Below are experts of layer 5 (counted from 0) of a mixture-of-experts language model. Rows are named router (the router's row for the expert), gate (a neuron's input weights, with its number), up (a neuron's input weights, with its number) and show model dimensions 384-511. Each number is 128 + 32 x the weight over its row's rms, rounded and kept within 0 to 255. Numbers have three digits each.
After each expert's rows: a language model's description of what the expert responds to. This comes from a sample of Wikipedia text that the model never trained on.

# expert 15
router:090109139111138141173068150096104118136133103135129191098105133108128122116142159176251119165136170081158091141151127055065129113118111173166125145144118154098147148162112157195215092090124133137140101076112133127153101114163130091124083172137125115147173132087050113146109154114151136128134142086141149114112212164138133103069084125161133133113121102148117122114086134142123131134170
gate0:147138082108128135206119154157072145125167104165114087080159106084122118184140137149119120127097112148103111111139210153105101087051147136138117133111134140179118138166071138106124139150103167223138148169113106222177128135107099129154173148130108131160102112110107094082111100102116156078057045161117114153064149150155154091119107167120194181114130154149137089125134154204088183130037
up0:122139153126119168126157164132146098104139147055082139176130116131138115153158157111100131182153097082146096176143147165103133128078126082146144106132236144111152081126141106141128058114087111083191083209126103126159154132153133163128176154151111211134171112079123080110159124137083123148159136185131162133165128131137139130160105130087113123128112154154178143159106136186157135150142
gate1:105130108104104157106147143181093131129161126106064097087175113141141089120174149115106144077133141115113097116141194096103110136090096095137128098117130128132136113139097128139116199156104165110106067163146100107159149111106130093110136046133093162143148072158083100132143138123133161067103087135145090115131130090172131092125197111123198176082150101101131101118118110114180160114128
up1:143187113071135138171132139102123158118111131147116105148118114173142055096174116129114176104116119092181145143162137146130114148073173104119147127127149099079123061147121134116137134156063137197080059170084153109162214050126168118178104121154097187127151164168160116157113143148092132125169077118137131113152121114081147137110112113133138027133120132096129127150111131140119116167085
It responds to: Middle pieces of rare surnames and place names, such as id, and, ech, plus adverbs and prepositions like just, near, within.

# expert 18
router:089112147123140143192077143102118129137132095125152221083096134106142118123142173208246092141133177077145080148150129057041137119107095168153136137150112162123143140173104144192192070085122131144141102064091148115144102116166130096136067186137125111134173127078052093148114141115161139122128139093158175114113205144136138087069090138170130139118123125145129114113086150133125126131159
gate0:146123066112085121119156156143127174172164100176091076135158178142163133130117085095150124127168165140076146153093186168123109115105123124189156113107116099178084168124103127128151182144153192161162118132117064153150160123078127148138112140075142136135124121117100152113099101155105150095133103146147121117136030169162161138120155108049174185140126139150147058084171116194128147147106
up0:147107154148161136139167082149200178113148174124124125152068148122115130152147160141183155121099092125111171129163135121148132150113117155156099162129123118114086172159118183142123109149101110119185146086116138119145134153116127188172124056210117109095148110091071092149158138131191104182118133107109102172138204126171100159148069179105100134142093174096156114158102136070129093184079
gate1:141076087121159127120147139131135118150201122170099091096138123143158147152148163129124113088092109161122094101133177130143107110058127140126146116144109111187164136175105128135126149165094137134070109113173128142097104113066067179115120117141117098141140114146149118171094160151153143064093073150112084105101135113140126109112134159116241133108129124134156072118145133162132193135110
up1:114164127140108141191127145121155105133139075154116114150117112104092166109122176132091110136125141087110110090146205145119101130127215048187184111108123104169168159116136135144133095184137114135121088110139075128118128163113086144144171106132121153080152110123153105162136117109117184150101098127128168124160159111119147155125119119142114123125106098119121139102141148089092118134077
It responds to: Opening stems of longer words, common or proper, like ch in chorus, cont, expl, Hor in Horizon, often after a or the.

# expert 2
router:098111090092191103150086123083111159148147069145122136082114166107207121116076151130148171136135131140119194157110140119115102107105112140170154126166131153126138156152105182160162122075100145141181115092099087145089105108117105112082141134094105077114141122135098143139108140110156096124109127125140148096102189128142141114046117155201143144137134141138128109110162139155149149146158
gate0:180199098090181130110195180171094157135154186082133146088144144163117137095151114105103172122194034147126146183098123126128093102099118129123125059163157132178119158178158097080142179154150161136095132116083108121130149104121108131127171143150134116132088111152153132118106150133111079075128126176141210127089115086108158152089137084154157145113198129142114102134125117096168145175107
up0:156087188134129142135079160156100121127167083159159169151051137110134111145149156132101115143104115151103056172132166121187090059147131132130104195126151163053147143103066116188132174103141136166174121140109150098176155126135121055140112145095082133161089071086168135122139166134133117110096183102152040119174085139112141077172159128139104086132123079150140144118105106113145155163140
gate1:168096128145108145084163127140117133135170131152085102144153110168104142162098056100128117073135121135151113090132160104162125095138113086102174071142120144168169164121149118140189171122145142115125124139108134164138108124085108116156138127160121165180156120143125141143095151141134157111136057137151122135129112123145196159141105146147216194071133074075093144108128112153177157126097
up1:096066140156146133146127101136063055131212079122145136169102098159127084090146170152077108139146115081136119138129173110150084104088149139113096106100123128145171114193157157192124116173108155151109134116137143123188081113094082134100139106093182162090113120147086128117181091130148112115101116121140098150147157183125089128116138096090131125082099172104136175135143125075200156091158
It responds to: Line breaks, sentence-final periods, commas, closing parentheses, list dashes and the word in or and, especially before headings or list items.

# expert 21
router:086126152116132179163067149112103088137129097127127192103099139116140112120146179200227105157132160092123102145153123067067135123117111160183116143144103160088145143155113164183184095087125130140141089056095141124155109101134128102129072196115126106134178132087029112136120152109140134139135160077147156118120176156133131096091097133155123120112110122137103124116091131134135123141185
gate0:177104093104125098099159142146150134131143119183088093130128110169135162139132107093118121071140109166092122124108193153119120120071133122107090090172120098203164135144071098157140157132084104163149159161120131180166111116081092090105117100148095127103138100102131114116173126159121131075106068163129135118102105112166144094158139135113228190125120133166139093104141127143053132179128
up0:130117157142153103169125123114088056154158169189137113120078171069170100130111184114133123162091112172105108159194102111110161109131153224164124102113177148120097086128163136146144143113163150111139087120085102139124088118129103147109080104123169128158137082088093136112155067075117055175136106170149102131159092135118174137169119101097058100215131188218060114111107137135091120142121
gate1:082133077065146117137116112139123128159126109150144173138107122173116116092109145083162172125114141137119127157120194127129120064080136120157112115131139155154120176157084156125119130185103088140153135175075124165083113118126155135199099143112116122128158115153131161186140117112090116049067059115152126116120176170153129101144138151095177230126164131133200071118122117096216182111129
up1:154083089094154103144165109187065140178119087105103110093105107113085142107131106106175119054103079138145084098138103100182195086115157252129122136129142135126087186136171077138050095154139156179136093092129072145120085146158174089090089170089185114151160147139105086152084114091136150150135173131098113117120131137125078085157149144126114172146093149123131101154184142110151133155151
It responds to: Pieces that finish a word before punctuation or of, such as us in chorus, ate, ment, ing, and closing quote marks.

# expert 9
router:132144145152186132137133135039156123138135057149133103060141153114116113122168153138171193165129150107129135139134141112122117116113139181163131112157182149110148139217133197180144125081117148157123103156103176134106155162204131094116104109093125103139162142134114136173131093100145106105132117148139117092094198164145135085057091090195134152136141120181119122122114155163156147137136
gate0:101075059173113114201111087164152135144167151119125124122163186092110104119105168149153137124175096135170107146127185110104109100083109160168117116095142149159162139111096109093140154112100180148132127151137137154175098118159087108116143111146073146136101112100123154133151138118154157096066106165217169119136084094141152169077137166109195204124123108127165112114154147181144170146101
up0:106099070152120157122142048084132109190166131083131145127132101100122066139121154109136108126151178138153116092090105160107095048166134131149132102014108121127116084117148115150132113139099211155095085123180134125165127084107138132141167102157150177142117104106110126166173151135115228124153164095195148169074055111137132138137102151106125140157096109162146136140107107114107165116146
gate1:048108098114124079127163170114175082133141127161109102076158108122107149108086172114103091140122143102112167133105168143125139056144094101097142116095090092144133203091088161140118150111099118099135138105113109112159122114075058109132135140125118107111128079127169139087104078146140137083035111166112123108112121134180116139141130093123201183128122094096149096122102104162163132133096
up1:174073117146121094115142118156124093146146135092086211095154166093140074105162148128112150104107197191111129121111168113144136121107153133142112150135113090112116091139146108127122111093125117135182124124149110103185120136158190156100162080117164122188163168113092095109112118147126117141051185103178105114115138163117138097145126200147170148107107170186112133161192143117119135130155
It responds to: Single capital letters beginning a name split into pieces, like S in Sikose or L in Lund, often after a pipe or of.

# expert 20
router:089117132099143166199071154101118124130137095129132206098093112100128115123146159196255120150132177079152094140144130053040126119118104175145112150136110158106142141171110158200201091089118125134143091068101158131144107111161130101130068182123129114139192136076054102150124145115153138132142152070142162119119197159128129085078095135164128134117125114157097124120090137140117128136164
gate0:081157121121157102139119137090104115130165150115076118136091145152121132168117108177095138156144104129052162174172222157219093098089125128135149119112150111149131114151154134129155148156077116154148119150092073118167102090160101161088141124109072155084138138156129124112146122160161168076121109135129118087071108134144100181134108138129149218117157119098154141116151162139108143129087
up0:139162171097100105096111157100123159140087068128140171081145156097160137143126150115097070105147138096164120110064114165146111083120151090144135109176054092116173142170086145120128152106095085088156071163150170145123109141155098164125148099186158222100109094132165097134132120099180162122093125116114135185117166154115139137166142087118087156159181108149201100108105104176122176089077
gate1:097137108115129106122123140146126116096169184149133149156077142101128074162152136089160142126103134145084150115101180142109082111092090140128172083131107097179120150143077131115130111107093092172159143140115078157133170122152105156128142132143098081137164151130104191144097143150117142075081059166129160102072118151164150141163092142131255167167144100158125029112132144149102163139115
up1:126127128124156082148131141124078153079172178133125094100164126139160100148134116116139150176150126123148091136105105125148105111116121156126157099124149111088122175154147110198147094149090096077118188094125134174091096117165124116169150158122112119061172173159139182127166111152124066118076100151139093146097108095161161132184135210070180130179104156115096129134137140113116141121212
It responds to: Word-start fragments and discourse words, such as des, Jul, Later, During, continued, up, there.

# expert 3
router:128132085182210180165109109116138111133135102145110132133139222111254082172129149127140159107126133127092197178087139130125073094104143062145153128192112199129122144119123212159141127095115132129106128097089155144069189193121142171176132098157141116161153126106113114113194151116153091106129118128133080127097165104142134128153119149165141145142156132194188117146118173156138150154128
gate0:101113086129099059101154153094094126169164126154124098133086140170105163132145116151127137125109158142178093129099090148100108098097154116109138111107151191056173138093108134058095206099117140149073132093180112153108164106142148162179184154152126134157162065140138092110150124139131203084130091169106084143120069072163105101126124123126178135119103086157128184080126125149187113184154
up0:125097097181138098127158153112092152137118176102099111134085164172080117144198124171149100153146122140083183141162147111043153105113116193105166138157109127148124160141101150062118121065200109139096148172132175148152082149217082097121165097146147178109151154078142110176120145105144112102124090124130133164155152114115073093133089106100123133087099147102137145063111095107088078133176
gate1:136100058114128095132147197141137183099125111142158164110069113143136104148149119145083144146110181118189104143123183142138123163072137140095184071104138142166180170168099177106077134130094152183121127086096124115175115136101108151114079089079137135134138110140095136178135201136207184073156103165124125161144112132097159141120108137127103195130115126044094165132135081140112144196141
up1:146136053124207139150134172144072113124151049167098148145138132103184081149146098140112113160149099179061135146128071086160138154102148089086153090153104120151065144174158110103112086164105128109102193081133136144120104169132152133091106164152113069123161103156156170114113140127155181054162118116215089142116143164164108110095174085135124129161180197151089087153077156205093174180130
It responds to: Mid-sentence function words and punctuation such as the, of, by, opening parentheses and colons, often after of, in or to.

# expert 17
router:084113134109147149197085143111126123139134093127142224080098121110140128128138166201234098153135187080145089148154126032047128117107104173139125134156114157124144143168106153193193090083121131139143106074101146116136092111161129094140080177143121103141186131073073094138110141122155140126129144094152167121118211155134142084063091136166131136104113108146135118106079154132115126138162
gate0:119104116146152167123121128171092147142136122162127221165174135075166143168132139080171080089161073119162103132118142166072086069122078143076132106113177152121132131146129120112146140134093111156141111160144097148165108117099046115121166098107109104159139083147161169161079111144133112055086087168108129193118084126159136118146114160170255225084137128103158092147110150184127122150124
up0:116145118127148160131168147204109171148075132115169158119180189144150131131178153126147075120160106116158146135140134132046136143131119154102090091161166185076079110132109110130163144146140112157165118109152085112154082121146086081120149109157128148110115123184124095125110112126157149096078144113088105178104146136118148097146080196133178157116151121136141169126079120117107127151160
gate1:092082103142128088147141148108100154136147093149144160148111122073110145142139101169111122099178080156112148145114192187124069102075132120135109144134147121137165116109111156123132165137077154169173123141130114139130135069072041098159172098110103120139121152115122146131090128139146133119095063113137137075107115111162163103157105131078218208092148158143133117131074127159108171183158
up1:141079150119154097104125105128109122165165134181118103148075118176193155140128121122131133089117139058165185121098102181090157178168134168115159123154098129163180141098144131115177144162169182105216110122130128091141132169112143124138187084074129135198128147115098191097165152053044112121068179097141160095148101116126148138158138133079095164141105167186103151143152143140119130081103
It responds to: Inner and final pieces of names and foreign words after a leading capital, such as ose, er, kins, sky, inson.

# expert 13
router:092122103101157124201115166070115127138138083128127162089118134100141105123178160153182157174132167124140101145111130048090116116115110171144111134141166144125137147175115152177179103041114130140149120091127118133140115129144117098093094149125120107169139125109082142143109117071149148127127130095138111106121188156139135073030094142183132141111125126167122123113088145150130138138160
gate0:127160125121120162118135135158180082171113127149145109105104086094124129130124159177069112109065116111098160132118220111147040116069159078147160106143116125149162146066081134160133158131116155144125132102110086103142108145207086140108128124090129099110136113114181116197093180187127123075058131140126050182114125138195095157154105123186185170136173121127149086115135157147136214153094
up0:133151138090080185135132137069102174113172217153102036199117169113138157154149073086151116139163166105109146161113133068100125160162102136096130134149102142120100097150174148165103180105157165126106092092188121129105108162123137127102096138097139119137131133174061135169152123076142147134078113156133123058151150129139066154108202198078123164151143174063113162130078095128130056149121
gate1:118119033127163126113137123105141112109109096164090185138136144121164119137120115145107107165131148132097130169094204126147109106112097119124126072143100155145151114166082133139112171103131182159154112098100086137120128136090056126138147133104124096163132112141141116126144075126132109098051060094139145136099156112167115161156141120094228223097174111115137083135162083169124167118088
up1:149126104160096141157142197101112135157058163144151104106136075119164158075193160163136071115110116153130104145140065158143163108169166142116120117188129180106136126127108147115099065156103113152089098135115150160162116140122150099141080132096115141142126184124167181130076156118116124207090112153181167125157135083185123109110125121179154064081067192133165151103150087165128158142123
It responds to: Short pieces inside proper names and common first names, e.g. "Kal-is-pera", "Bh-ar", "Jul-ian", "Geor-ge", "John", "Auck-land".

# expert 1
router:118111076106202161139103138101111170149151093140116131069122144071160094128118136156162183133140129099121199163122144122119092101103121145158191123211127168126139157157112171163162131098072141144164106095094082149128123111139102098097146130090109094157141111132122129112093126102164129114115123125140139091107173173151148113083147141174144152114131148135131101109134142160138149152156
gate0:058115129091072136087110154144110152163117111096107093210105129123133109100103135125149187091146095126122169129117200168164098117115118155088108146162122170169160188101096109096071130127124145134123119146097118161166176136145116088128155128152066120121105067091155085190114102097088128046101019105152194173158071149159121144141141105128149206131091164079140126099090149120089119155106
up0:167088121061115153135103161143119164096150107095073141218085172082121086073111125110148105132134097101106139181128099149121098093129101107108158092118128103181127173140108134112089106091101124101114106205159127106094132109105189117131146165115114057145061164123088125078086127125107148136143066153145143148097145147152122158129111126144153147143112198112125187128088120099126126184142
gate1:171076156134141087147144129099108121170055099106116145131131156072079127108123076118100134160117135132088122153162201129129109102130108122095120105091122137201133115117101109113126134111119086129111101133072096160171127103181077130156119083124182105131135157173105069122069121066135182103110104137143141125116062132138130101160131069050154163118120172165092105124142127136102196103119
up1:082125129160117099157151149183176131117142085114121110123115135137145096110116116098094101133113171175143097138125158095124159147112128160151142052166136108172095120172095170105147125140126134107137128128157098120083148113168108104153082110124118134096130166152115083104107133048120144115123073143108155187131111123203101172111073120092141119114086170073117099098045138132066116106072
It responds to: Periods, commas, semicolons and line breaks that close a sentence or clause in prose and lists, e.g. "County.", "That is,".

# expert 8
router:099119122108167126165097149041101172137142064131113148104117146101147086138138158167182180169146145114122114151151136090096121112109104160203145129137135148126124148135112177176181114068105141141173126100103093142147113109135118113080116155121120081157139116128090162159095100095152117124116138119147130093109198127147126079052086154185138145138136140155133117106127142142121144145169
gate0:105080086113106098138125147126152118110135127140102100118155139181138149164093147114145099065129104154113126123144234152169078112099121166084120099141100173179145146190111112087178115077111149130101084170121134205123159091152125126136195071087128155157133121104123168161146141164151109094122082144150128126032159139159202142113151111096191173120126111109099084091141136130128200177124
up0:145116145130119173170162086136119088084088165100142166124123101134151151117045105133099105081082085127121127133155101130171144062134146103113134103148041104151149108126110108102150084157127134180164078156137111105092143182162133151118044140081196117212104118085119144156111138101096070097142150144153136121147171158156104127125111146223120105113132115135119109160155122144153154177128
gate1:123134141136112100133083098136145106154171095155047148138141131117136126136114077136168125155117064159161119138134219091129068085077093155134166094127119102211196168127145105132096139152083103118141115112129097168171129121169133193129159122136071103099104129110151159122098085146159138067075129114103060122159128125159112147099134082121175163094140057195115071137117164161126176136105
up1:147131122155056114137139111114108128099185129138066149111098152066081143161087146104153090119124147112190111115155195101100102125107114221146171183141118090189145166171133126183115107161068077096177114126156122127107094116111108152124097120222026034097125194137130144148141051193114116079114129108133112142185117090071165117111164168110135074044158101140167122145120145096097147174164
It responds to: Pronouns and auxiliaries after commas, such as he, was, were, his, but, plus capital initials L and N in names and codes.

# expert 14
router:109114103110151167170091159092112107135136103130136161077145123104138112116144182171246146177120168126141111139136124063066124117112115177135130135137168138114150143150113157172188095068111132135137107068110119125149101106126120083099090160102118098141136133093045138160098154085145126128129137117151108107118221160139128086060104159169131134105114115162114124114099112149129130136182
gate0:139140167125141137159115133124089115120164116105114068087134129130123096129112120149122127145135112095145155124114198170130080148085100164120115069156107093158144147143120114115087182139125153145125101082067093153126112116132042113139158116124067122120160084107105141072090131124130111105098058136163119096090117128166166134110157123165179199144125096109135094082094105113148160126098
up0:161118158154143130104122135153089139088133195070126116122109138161165104111119081114115173126117107172109103113139110119078167178078117102055119147207054113119167108124123115136148110173115082135173105076085146177184156078111168141091161155175119129130142088116108119136124101179082065181163102136139099153106131118088220075130116151167109113087120121149071137094125113113093098075096
gate1:164076112122142110160139180138137170155198188178093071172107100110147113099163098193085133170118146142109104127137216117116091120083164166100179075099118201099115137115074127111120131117127108163101157138143153199144125117082100130132181100134123148125089092123127141141123090124162125088103074170133136148127168108153120124152114085081174169146143151119156097124115114133129184157066
up1:144102153121204162049114161125154080095137127104170185140107133098138104094123099149128093116068168182068171130094099122119091114138070124087144128183141111186150084098146092096172158149076157097090123139128191070107113147134114150141122156133126100135178161121122089124101118119099142157142167106105121152111099144202147179153121123200161108079138154138124078162156157137114104030082
It responds to: First or middle pieces of proper names and place names, such as Sch, Mal, Ev, Ca, San, New, Pro.

# expert 0
router:126112062086197164130108138120160141156149105136115152057120162063177114129131136141136171144133116134095198159094143122136089101109116148160172126218123199114139162144114172185159132103085117131147112099107068146107115110127112137119158111096108069136142113138163145134114124106180137118121130109144140114097191151143135105066130123193147144101108123079122092115144174156139155145141
gate0:124107058130119094144135126174093116163160114156097099154081135081122143139091136091149171113157080139114156172114138141141092087080098128077060063141146122154107159098102124102145159094077088186162154089141146155183173097179083094151110113132099137168124137090142146127100151123163108091049089093150140162102102128161162155150090148126210149102157063134132051109112128124193139152114
up0:118136079110138117164176166129095124157107160153081107123086098124151132060128137161120110121125100155150122159111089117076115086137134101104042116171138106119130089067132091146159133063151118154123134096126077149099148124139145122125169145084089147099183144116099143120100087128145127129154076134133091136115127109154125103149135124139125128112070097076173057121101123158097124083108
gate1:157100141107100067101173124096143153122159129148120113092053116106084144115096138108167092109123094109113128126118161095149133092172083142112101147120118103126147154178065167157114114150066173170135127149114113169133119123126127078148167099147071098067155123126137077089162137096103146100094139123188059116106079101139131143144092181178180136090109118124128135096121122081142191158083
up1:145071065105098134136190116092138147108124177126111084048121132132143140129183139132078080127093126178132181139116100143127146173094115163136084100138064083000139151164094175124093130182086131130063181111108123198130193101125146112141134089126063105079070142129152133113145184117161077088113120088121131097122132104097141117159150118143112122151139114113133154107107135140166162120117
It responds to: Line breaks, commas, semicolons and table pipes ending an entry or cell in lists, tables and track listings, e.g. ), ; |.

# expert 6
router:112104091095213103164090127072111182144141045138112141077127172112180077126130152140166194143134151121123132151102140097096102107110106134186134124172129137126132148142109201168167107062097134143205127082110079137133137124141112125087129143090117093130134122127107160170109109084159107119118121111150146107121192126145138109079125135196141148128112163123123114110145146145139149144160
gate0:127131125152100201098136117158092066130121108147036157183139118103162140106149145150125097142147144143139121241148180139118125097097076101129138092139130145167083159173053105083172130100177174141135128120117103190141159106110099125128151116099105127092138099129110136107101117135181182044036101221160138126127066122136159133122175147142229164119152090092122075156069135081137201124179
up0:074137056090160184205172133111170133164148163080132100066152127128136103129154158166117141083127213130171084194132187107164145099144160117173127137140112090146141106110102114121186057096143136112103102154109116162049128073074120144061147121168136095089077162158068163085081086163124147165161094163095097094110101139114172100116182182086080171136153181080176129139066127101117126151081
gate1:186102095143098122131135114144093174123208154188125112194079109050127123139143140103153111133157102146142136142134171120181094127075129100142118087127102150139158108107166159127160154161023134144123117109116067141118114112134117149191148118154136158125141086145144140114116122156108194091123114173115066120119185144116145120137095091078194181080164139130134099084075158132113135094109
up1:222128080121085115092141098159171144052157132151159062136091134119117109098131102113149140143118131174155147106108171151134105130137139160141042089142103156118142108152184127147169138156113161104163132170128140170122120179109132118153160081158120139171126150119175165138105176120116110131091118127163104128128211150145170169121114091093117086063137147191154145143092101094102106119123
It responds to: Sentence-initial words like He, In, The, A, plus years, the articles a and the, and closing punctuation such as ".)".

# expert 11
router:079139114097179094174118145062107130121141055138138133106121147117151105136167151170165136189144162104111095152131139068068122117113111157117128124149133163132133133191142180195190134051122142147152093101103134131146115141184113115113080139153108113136128121096075159156146129105151122120116129123140143104099197125146144092048092102183129147139131132175114141106091160157137135124157
gate0:165108087105115134155129183172090179143121145162180136191121135088125173116127131102104121113193128143139176152136118141101104138063146136093113183104144133194115106075123168086141148164160115098138123134124078169088090152134115141104098146158092149140072130085105183170108078110115105053135050150107168167124160085119167103144086106132208216152140168135179093087133141117111111078096
up0:120114099130134161129173083123145090109123085120073139086157158147167104097116093161183104116043135120118131116128169121131151123190147075128159087129115158120118096138178112160165123120119169130139150120199193058125108120115095073133137099100146125116155176151157091134156142192144087212165161128175123115118120162094135133129191179138125078115153148079120121104116112104127152176143
gate1:073113140171153175116154160137144086136158103089137150118155130135106119169157122128108118098171134186124146155168170178144092114108126117085138168135167117143168143179144137128101196159138166140106161126122079151152134147092087160187199112087115091161187109125093105118119140115105109125085094125125153127147042102101122100095122134179204144103164135144154077142043169128160161121078
up1:174167161132076125162156145130108091032142140128120135148186147151135107099089128080165149117181160149072175134170108170160140136115107143129157114130119133097166141188132105156108204081127130148194094100133146167165183096085148167079118095108065185134173091104114118148130156059177128097166078159150108134110118133112121144130152147115172167111125142123142103101053187120164132111118
It responds to: Capital letters or short capital pieces starting proper names, such as Kh, Ma, B in Bhar, N in Nordic, often inside tables.

# expert 23
router:093119137118139209161056150119104082133129113115144192112093139118121149105159171208203098144142170097149128149139120071075125121114117163188122154145117161109143147160116160216173088086113131138150090052085145123139094123107142104143066194129129122116183126091042121125141168124148141139128152050145162113126167150134134108096084149154124135109109100153140118127095134130136110138167
gate0:160111127170155119127097152084119107155165143165031163101099151120073121121077109140151120135159081113105164147169190137121101092114144141113121064145135151122134095082117165085153147155076138121136069136112087145157131178128049137132123128082061106126100126095131157129134136165184123106097063156144107124099143163169102109122122115125177203041106096112116068138176152179134165149101
up0:134119176181093139145133114105122128165136080103162088133101121149123153131163101143133134140107117138186153142091067144118137122091061067105117088128127095161131153107090095112081113087109107111090180169128161063141155134181119082162119153123091113128109132162078103152086098098074192148151157121097148132176188082107128103155147162154099181081123171177155123131142148089194086157137
gate1:157100136143083114156129126106078166145107125094089143162095125174136140205125126133146108143128108116174123156117148174164099114103126147156107039183093162171127164127148120114124153136112114173070102157119086173184160066122088172147103082136099159115133110121184124128137203119146148112063065114119158148111091119157184158111137112112225222158151098137077124113092159150140142166109
up1:170095124129128139147086093123103135113182137073189121113083135165100137188097133168163143174079116103106139139135117122145157081132131064129090124077129110179135157131151148114190137162126056112056074087140203087144159137127119075112107179121107100147066106100141200167118110058163131124155126123167119146176087130113125140171123141142177177147111096174133137163110133096151151127090
It responds to: Endings and noun heads after articles or possessives, such as ted, ation, ala, June, Hospital, poet.

# expert 28
router:119117151154139191137137152104099107137099095104106167102094083106139117104140175161189089159143178104083127129129119079133149139126136136147130139132103132050115130124126138169161112084123122119135109058108141124116124136118140108118079185143126137121140133100087110146119136131130120129159188039121136164128100122119119140082096105149105120107084110157078130127098112121138101130218
gate0:118117086157163098119132119135122131111160070153153169137102124090127121120135140110116164145124163084113156112155225160133091085091113057152131145115147147166134124134085127098118126136156132131093164110144127174098112192103111130139149144114042113112147115086126109118107071141123142121121076158121118104101114132135121108110173112103203150145097078127142042140176126136110172116092
up0:083096088102140057166162122140166099107155108142128127127067168066125117184163143068112176154167158095157164102202113077168152144139148100152128168135134143199158176157075093175101100137146120160144119105130123136073078113159166164125125107194122112079153077143140106162116128076088126091144143119143095178132111132151118118150116131130131139170143093165072089111104106128138137112122
gate1:088115092083101113151136113153151113143158099136120123114150141123124157126091091132087176115132121172085119114059195087124119098102126119097145166090071144128092177169167137092125129149095131199109114109142083143157177090148061089124166124089076140143122076161186155120116125133132130086090005175153110107083160137139173123074153165156204200126128118095100114110115135161131135160142
up1:094166109159077186160089085082221088138184104101143161067138136051115110109164076131096106115141073126091129135129158144110163085066131079125133113110116139107151130134254130162095109137132087111037135075122072130121164120147138103109142089096097174135075112155149147117181150126158147230138076140083163102112131128135155181140136166101109118100119126171171160140073137113113135151109
It responds to: Noun stems awaiting an ending, such as econom, proble, review, cop, sal-ary, plus zeros and pipes in statistics tables.

# expert 25
router:090122130116134196157088139109109060119120105118144179093103144106109128104157209217177085156131192101163111139140126081079139127115109156176116137149101153099141135151116152193159095083122134137149092058099137112147110116088132104142029192134125114131201133093043113132123169138142133139138159053146146116123134153127147132073094139143119123107112113151127129118104144140134109128189
gate0:120120113184114117140149164155105112165172126153089115157097101096182087145105131107099126137135128138123168116159198156134094111047111157130128061115125121151184157171119073131100213155089182159111092125101132177132150155115092141087139110109112107132170131140114152077130139128135106072053078137107138166125135116196158094135107095055149156096186140125129113127137182140216127204095
up0:184108177120132106111123146108157157084108139140144119090122029081119135143129041168124110143152194136097098084095118130174147130143094215127137163073143136136106141090101175098142067148121147155082122108105152108095173087156079117096184121139185104147115082106118109096124115167124080192095167141096089060121144123159126154136218180161093146163112140111130169102128098056086149093181
gate1:146144116136178119126143151114105116127142106127126166101109120151129123131105169121097141108110156114127094158170203184154088106067096145095187112128115141156146145121104153117142158136105120153107119167105099188146138136152083132090146092153094136114121133087112131135143113144103107063041055130152150062114146108149134128124109143113211204123140128110142079113134121147157138116084
up1:211143187108172134113146115145097096179112136128157144125136072103096154151133135128087109104149127152143088124134125162159012110119059118139137159118138093113128004126123176100166114125111148092135106119143154141124103118089131140125116111140181191178106126110085156113131115103165128096174119152127137202072098161109121192129119076155134125155117161142151135148078084099129123159074
It responds to: Middle and ending pieces of common words ("insp-ired", "scutell-um", "back-ground") plus Thai and other non-Latin byte pieces and em dashes.

# expert 22
router:095112138127146206171069146135112080131127103124137195095090129114113147100150177212214099150124170092143111142128122068066133121116108167181117143150093158114143147160110163198170086091115133139142108063097139118151095117096124102141064203120122123127184131092027114129126179119146137131125147063145169117129183152135139101093095156157123130100116098144129120116100146128127114135173
gate0:147099096104117124142159125113132060183154161133113154158088149081203131155093143139167137125159135126160099125174192135189128130133131154180150167135105117137151165097123146097172152072124096120156127102088168113166209083149123094138115118123088112139148131137104138139108119080149170082126086160111106064150138104155155175136155139122196217158128126112156056080100138165158154167126
up0:124141136096150157081107142123169140115124121115116104116112142174075099087110124101112119145127067130084101081069223131160076112063108110167135118105161141104107118169103110163097155127081130132099089099148090130125106140175170182088124083142120094149140086105085104089205111195104135112068121139104136123129143167094126093108102118102137160102115148085171160132140108097129122124100
gate1:158127114123126124120124164131171145131194128119128140118161107105082072207113135147167106085171126084124131114089224116145110104050143087114100105087132079181134120160126149140135131098113131147122118143092074116133135130147079093153157110147141176099179074124122153187110167121142170061093126174091152152124115090146152135128136141172205182090116119084165135074160149141094171165141
up1:125101070158155126144129123128093127129188127134141149134146133136163104156087148107111072099118177171134159135152114088045100133070092138162128093146130086105184164094153132141146091124136113117192135162126156113114157165148139117114120184172102109140064214120158123122102145139118128149156090161201086093140107179099135140118109142120098044148151176093115133157094122165191167135158
It responds to: Final pieces of words and place names completing a stem, e.g. "Connectic-ut", "assemb-led", "Monteneg-ro", "diagn-ose", "-ing", "-ation".

# expert 27
router:111118124129139165160118141124096093132109103098138167092100112115131126107152174185187121150123180103158123131120124071110145137122115143187098139149114130093118122155116156184171074078115141126138111059082128110140113132094141103140037202113130125118163133101066106115130169123142122128148179021142140130134134123120141109082100118150105122115093115139103120117103145134127104129190
gate0:159092123140145108127098119096156093173145089174111134149072128128111113144118093138160156093166118098154137168163159129116076089064091141152142063147139151148130165161120099149133156096112183096140129097094090135176118077121075088103167096104121129156130100125126129168143113106140165073138068140126110103091158091159125154177112123082208229139089083119113065094147186150135170157152
up0:132123137157151122092126148061193164129054134165118102198131118115089112127128153073123094141171151123104121097121124134114101111080076093155138113155131119133103171140164164108088150106143150109121084131129169122131099114071163070111142154152080165161133117168137193165168088146094135132166112158075065144130112153099126140148175154155113119123095085107080137124160138175154169144151
gate1:106086117155192142115103155105148059143180127145132126113145087079157113141141157144125103123166122107133176079149201144122074099066194171144115092112087115122132122109097118139152141116117131170137116167109158143123165085082079145146151119118108091151095131124150176113131110167165090116046053129135125174114057133136138094145105112128205161099122123064135101121126152159131145215117
up1:156166096053127149128147106120141092072100164140152140046162162192110108154167142145172121101154116130143051127150137160111049204091094067129092158121148129103183159127097170140137039095144097095154180124138106141181223159114151111120102101078110117096155120113079118062116155142129190097142114200090143064139123159139130138146084127114079113130138095119104101169131145059216122108133
It responds to: Words and pieces heading table cells and infobox or list values, e.g. County, Engineer, law, English, often after a pipe.